Below are experts of layer 5 (counted from 0) of a mixture-of-experts language model. Rows are named router (the router's row for the expert), up (a neuron's input weights, with its number), down (a neuron's output weights, with its number) and show model dimensions 0-191. Each number is 128 + 24 x the weight over its row's rms, rounded and kept within 0 to 255. Numbers have three digits each.
After each expert's rows: a language model's description of what the expert responds to; "comes before" lists some tokens at least twice as common just after its tokens as in all text. This comes from a sample of Wikipedia text that the model never trained on. Tokens count by the router's weight.

# expert 44
router:145118159130144136100128116089153116142137112160120107146137089141089102171127149153091154159142112113142094114147113130123101085099125130175134113115151167146097105162148062075112113163140107128107127136120102165113108119158126100148174111149178138160110160115117168109106109159116117097150116126087115097106144136098142117129124180127190125098126084142122127108120061114125103163127114119110121157152122144091099135110142162094146111140108103137116167127134156124104118111146110144127173122129129082169111123105146086113110090171130162135119121140137148129140126114134125150
up0:110144095134152109092133116138184152163112130181146144125126088119103138172169126137146108137150112128122133118098115099116092108091107121168092116086152147146099111163131085082145119146176140108111114148104131180089146138121134084130161120146128139126079102128142158090146116102108136131161104150143135105098137148102116141135164136151174119130107133152098145101107081143120120164153148125146146119121112138126145104136129161108114159134128119121098137114128126131103084130134121111138133125165110102154138094123156107156127059153131120127101127158120081106075202123117141138
down0:124134129131125121122134143137138226149129130133126142094112128097121142128137137136149063138141133119131121118118120127128115121120119122133128123124121154132116127131122119126138098124129127093119132201125144172141132128127121117122128112132129149121125131117132144127128125063126126255136129126122130128125123129114140133140123126132145105119124118115130120121101110255120137126152141138119119123131148142127120123125133143110112131137110105124113131123126135123120122131129158126128134147127000136130126125115135122112156126130127136126126133129136137112130126129119136135
Line ends in lists
comes before: "-", "\n", "|", "The", "In", "|---|---|"

# expert 23
router:094143150165103140108095130113123102167128098129104117147158118125097119111108145173097173203135135125164055140126137135134094127122144107134143172133126111149122115152157114103134145155130115144091155099103144144092115112127169118129108133117150110155165149145140152127135131221119107042118091148106149119118133129132165088133120142121128124127151139148143119119121107098116130069148117115114123132159157138111068127120170131110136121138085120113112099130148138134122101116122156149129165117150158150150158094106130098064119142137151141123143131116117156120123125124138126138
up0:115128144191126143100114104142136113123133096160090117130191134151100129110093132153126112111149117123161105091103150128143133104083118109123144106125107111160099156140130156123119187125115143142153110130100140112098153145120141130143134105123144120114143117093139122145132147093065097117122116081110122142100131096113119147118106097152133137139125097062117113133107080112117122061160133154102129121104146127092093120090131176118093143115108096096112140136098149140153111129123175119125144170129133140164191104150155137127122089118161102106101124110103185087111126130116118131
down0:145124125112119143107122146112142160156154108134110162094123122143135145147112121167120109126132137150125171153157164135135097123148120123122134135105177118091131171118111124121145119109107153108115107164145164127139121158151136118101127120103130156095130091153142099144118111068130121176130099123125141155131120164135134101112128091118104155124135098081154170115145117255099116111158103137167087106142124149108149105087156124126069143130106151117132141105092137125129095149158116147146112116137095134115144095135139105103155131119103102148139154122113106109113120137137180177
Section heading markers
comes before: "\n", "-", " /", " The", "N", " He"

# expert 8
router:127148142149103133128149149119153121135159100126100086114141128100100109161146124125154121150131116131153089121110136120167084097140104120122148112137135092157108114122154121134105118159143101138093112136085108174141150126144164114084141138142141098150133141090149156105076164168116124051114120111097102153098129099115169123121100159143144116168123124125104085125117108073138104092121133145110135141103132118150116103119103131107115125137061099121109111103144150128096128115124136146160133150165133129180139118075154099086137105163149149137179159162155147126119150169134111159
up0:135143135118093112138085147136103127143139094144123136129120132168105157142105097140086128134197133137157128162155128117154111115075156103146137119116137137113127114130160082087089153106106141142132109129116125115048132105133127109123132145130115122129135136111174137121149117125128180118148101101117135137126107145100153113147108157137102125110145140130099145137135094134116135150125155182111099112136130114094153098100124130170125139151125126087135115111174175151147106091128132197132132113168130113145126087116145129101121086189126152140116160160138085107121127148205116092
down0:140135128142118146136169092124112145181125140142097118109141139113088157128160138101201117104111123100179163136091121126125141152152129110144087116142146134134139084120095155140079130113137141096100129166085144145112138129156128119133115122106150105124079141104099124139105125108125140174139119146109182110115095102142118192123130108107111150134144102116104095106104116151131114144120143100089128130093141154180126128153128132118161169123130112108135123164144114126114137156068142097139134155145138124127137125169111133136185138082126130120150170173140122146146111103093170181
Section breaks and headings
comes before: "==", "The", "===", "In", "=", "|"

# expert 45
router:090168156173127146112143153121159100121149133150101104164133119171095120131149136146103137142149112090156094111134100121177110116126103083162137133128143122170114127157171100130123161173155106154125131093088092143134172104140146125113122139172142079149134131120148146126116145158113124085118101110130143124108138082127132094123127135124135103126130111098108086089176100086130140107112144113111155157119178120123114119107149131141101117097082111109113118140121119158124128103130127145121150113125207108184153103105152099069112108133159136110148137141153160110104137136129097139
up1:107127142080145102151116137130133122163119093104143137060143129100101112131137103107138173138146096121117158130115132122144097111088112073100167154155103177143122109140097151153102132107129089159110138128124169123108090139144138112106137128107112123121117139123128146160140134141127112115128109123125091146155120110121098106143112178169155137128163106101152145178094141123146150066086155093158104116132083106148133114141147130122115139133148144139099099149094128106154117148123122147127134138155158145093131125101111059117109150107153127187098122115172077147140137157120178137
down1:140134160102075081153157122102143155122111134111133121142149138115175117137098116079132162131135159127157148115157171150121163081166135145108128199154130152164126106118139131139119146113108140117139070093155146103096140181132143161116142108081136149162121135146146125097141119133086122146130154134132155142121137176124095151159130157152135168140138119096096115103105161119140142133094097148141126149074117152098137132107142149129107120128115149118157103146119126146164126105135124178140097155117157102109159121137157135137127137128165134131114190137086122131125163169083114152
Descriptor nouns, born
comes before: " of", ",", ".", " in", " and", " for"

# expert 40
router:076170150175125139123133145106152100118130140142103089155139132164099131141142140159099131137144108098136109123152115130182114114105107092141129122141132128151118111151151107139110177161149103134113139088114114148123153127131124122111127159178146086147141123109152148117142155141123113088117086125133139118110149094122121096112120125118144115133125106095140087104153101107122119123111137111112146160118181116119128092107141138121123120070075099109104111137117131167127125091097138146102155109132213118191156101101153113061079126139175134122139137135155152104092133159142116140
up0:135147138134110108154130136170113089145140120123150068136167099148105129115166072158092141132139127095156106181159115123161131128126096143124138116130119150153155083141133129095113119128136107130151111122118108119112183132123127129121105125162137125140109136124116134168177134145131108134131117124070130106132189115156097080123098145101126099148127127140144132145129122137151107133100152126174142161101101127134101177119103094135082128123118119121096113152107152121106141117072164143109142161127092139141142164170125140122116093085089172151119140214147133109106143111105117131
down0:111140116180148088117136117131132146121112113144145168155124139129156152159106152118110155129136105132097109117152155149165168071098113133134154141162161124128075102108136114137137147138125134137113170153155115120138142095166119128124109132144104126161143139124105110108110127132085120138146139125125093143126151105164155147120118105107137149064161141145154121121158146149070090147146163119091130124114097139131122110080085127100126113114139095102125101083124081124123161132162097111106105100149077117169096128161184155135184102138119121143154143116114134088126152176125163142
Head nouns after adjectives
comes before: " of", " in", ",", ".", " and", " for"

# expert 9
router:159189138171146114089122134118141078146179150138131113156147111158099097149121155135119156152149121084138138129144121112147125108131116116160170174121100106161108127159152116101112144127167091171084151085093106135132160122136161136120114160118164105142113151119149155114135169220113090091121126108100123125093142113115135081120117167146144117095157100125105112108118114095144127093121121144105149132108113128076107113092135144128138081109107113116122131127157134110103132149087121143129145109147104111135148114104111113111096145146155155097135123147151121143127156111148100161
up1:129100112147147118136157148141105120125111126105134095125145117125121145158190198101173153111138104131151118092126079136142138119160148160145136121130170121164145098132122127125107108137119070134116132129119103127134146124128102133117155128126142156178115184120108105107103109126114156133117101131142115129118157080125110109147120158136142091099152114130119109127118089103147101127114127090172164156084095145115150145153127104087153078125153109132091144149156167164159107118092118129190134097148128096151118134134097110127130138112138136141138111141173140133153094112144190191
down1:127149113112137149124099120100121162159161128102099110144124134159171174127071126111156093138131129154096136100073161158092115140119083133103110081117107095132107165185147131162110119152165182092135111093161132123140097136114091133138122133130142129096075119129095121127154153125124140111103141185139119153150146148125092145114112146199124139158116158142130138074125160121107084099136109139131103136181120117108130092127152106153150147176148129134089144148147098143092131126144119139129112114121157156129133135116154131121101126111146117129117152149147161118103107135119099152
Title and credit prepositions
comes before: " the", " The", " a", " He", " It", " In"

# expert 30
router:140140150123133119108135166095151099103146124157106094156144121185136119135139150152131155135146101115138131127145108106155127083103103108141147154121130095139072132154162129109112115122137115169124148114122107146075128098138150135084128173130143085168114161073136172098112129141103117080123114126114093130131129103117130096119127151147149087144150108124117099133093116109153141107114106150118170136118096090124063119136150144115127095102140095099116121136146178120132118114046120145127129107137159105151161097137125103124068113127151138112099124168121134122102150130176111155
up0:151129090130105143143118111126186099119146137093122135124142171120096109107125144127151148147143153130133123095140109134112147127126137175139129113144184110153109117132114119084113105139112119088146146094137128159122104112154146099120114073129180088143123098097088172131147151134118172127100126111081114155156112131131152082132124098156139106117137117133157137128136132119117121155079134107125134119108140145129081091140105101116130153131149153151141148130104125138068124154134214134136133129077146136130138117121112069150104095131137102170149137112166148140061110147143155155
down0:128128159094106110095120137115102112099154136121115111106114145119111110116131124118197128154095142089135124126126114156148143118118109117136130126101074135139125138139104146149136120175113083125121107164111133125133074181116152104137096108116105090110132105121151134132106108128096125198138101115187156112093093151119086151111154118123126162151110155136104162120114120221103112137147127102141116142152139142133135174110136128117137095107111092106157132100097124099162115121106156137137137103161170125120147134133093134086136152115132100061111129132132112131131165117078138131
Prepositions and verb complements
comes before: " the", " a", " his", " an", " to", " her"

# expert 19
router:114121148129118135120132146106160115131152167156117104148117092149112093177105143140136154157124113096125112119137125121127086097112135151154184170152154150132117106140168082102107148161127125113091116109146108192095117150179125124123136135158139120152126180121119152117091114184103122094122123148111132094106176137115134103106134174129148128101119102150137131069142084113135106145128126093151118133129198120115089116111127110090129105137134144149133122158153121143128131082115127137122128127111150119168168113111132084059105107138146121103109098112170144114133138118142126167
up0:132095117119162171139097110147140132115129084064164100137144125149086097128132126130109148143142182106184106129126130178141111110090109092121114134124120139145089110105129168153121154124097128094126138118122135153162116104144151165121123117100097129143153138148124118124140128126119147124129111092131154133113108121159133095133130118102065146137116122119128129147130145136178118158107131107080151109089102119137103136140102148108126121115130119085089080097111159181085096112118149154104121131134141133109167121111129181129091188145137118176145124162151119149186137156159103118
down0:136158140137086128126157175128125176140121118184101107140118156100128121112113095131173133157131124169118130133106139112163147133135128122108144093135088157169118164144112155125123136127166115120124109094119142134169122066133108126154126136152159113085116112119128102160133101164100094153123156103166115125162151129155087155106145099135105120141128150139163188120125163190088162087161102162138141149114118156137137126107127141165132134093096134129155100140102105096118139152130155107159128148140090125148172143131143143138090118108133106160093154120125136088137106152146133079
Sentence-final periods
comes before: "\n", " The", " He", " In", " It", " This"

# expert 28
router:125160156119126139110129141059155112116109135141117107132154100167115112126133117162126149164120111111114132137142116106145099083110111079134142126116119119119088107153145146114090148131110128162114182103097120156089134108126190146093126168130158060168115155105132144139147137147099116082114079146126075120114148113091139119134118161147152092135148127110140132142110119095135142117116142134090167151097130114136086090117123149115135118111133098117147113126122152103114122139070133126149129104136188086131175117107139087100072130153164128129108148139162116134116155156122109133
up0:146126143145106101107113146102087143070147144179096149157133092127092159131137147138141112124108121113096141121126124126120130099071113098130140139108116102134131165113153112112123095118087145107165105141107095138098136088140130133136163097120177146113074166148146145126136136139128094119140113138109134131158103128102113093157112136134178099133144106121140141138084107144121127142137108149181125154155096113093129149135155116078107133092145153138144098095141146123118098091088122111091102084110133146157137131135133117129097117107117146143140051138168065161157166135142120119
down0:159136100145127122149098120142153186138176126145114125084142152162149104119105106114145123101141168176149059095133132154124146169146114158099145130156132164145135138135116142164112128102123108111091138104134107138135092146132154115102118144097127081116157155135139140149084122119058118140134152144142136125088141112137112112127149152172130154101150136065141073115127135152146126104095120103119095138100113194134098120121139140151138087153124145109131139104098092138128130104155121142127136158132100137109077134121123128142153138138147145094160186114081159118152122114148128117
Verb suffixes and particles
comes before: " the", " a", " to", " with", " by", " him"

# expert 7
router:105168135149094155124153145151144118127141123141120090151149127133111121122142149138073139135140114067134115108184120103161108115113116104145137142077142123143113108130160111114117134144161110150127128063113093145127138090143145132075124155153131114149145134137154149132120128166096122087111077126116138104089141112136146111147121174131124125159163113098112114121154122048131136109113117154111154165133155123105112107093168144120110111121097129107129150131168138135090131107075151159091142128132198128126165115109136098086123107135112152104164178166143138121133140147129146146
up0:146092175097112135114165177137123123100127120106147129110110117156144129141144134128056128108118080121128142143129133091105160109142154124113161150099130156143145130153172151158112092124141112145140136149108115117101131119109116167129125126133128134132110179112165156109164164119102156128120170118147095169115165123094090105165113128126149146160123101086147164137115100130147077117118098144136153144100161107130135115134121143143111077123156159123119176103184128105172127110145110123142120122173105137137159089120130139094077110177132125111128081137137101125141110149183127140
down0:147164143110086132121105116122141137102128134102145113068107091090090090173113118125167110135081113109128140101115150116125118131161160113116138155095153143089128135165113109133135092117125148110139149143141147133129138149130133094143110129101118168145143127096124123137137123126187094130118124167115120137072063131101133165150125177092138092124129114131168162112098092109118148136122140102121111122142125152137092129093172067166097126156105144112151143140145160171135107144115135135145119128155133086129081132155110127080159106134136117161151148102118155173088115129129159137
Parenthetical dates, abbreviations
comes before: ")", "),", "–19", ").", ");", " –"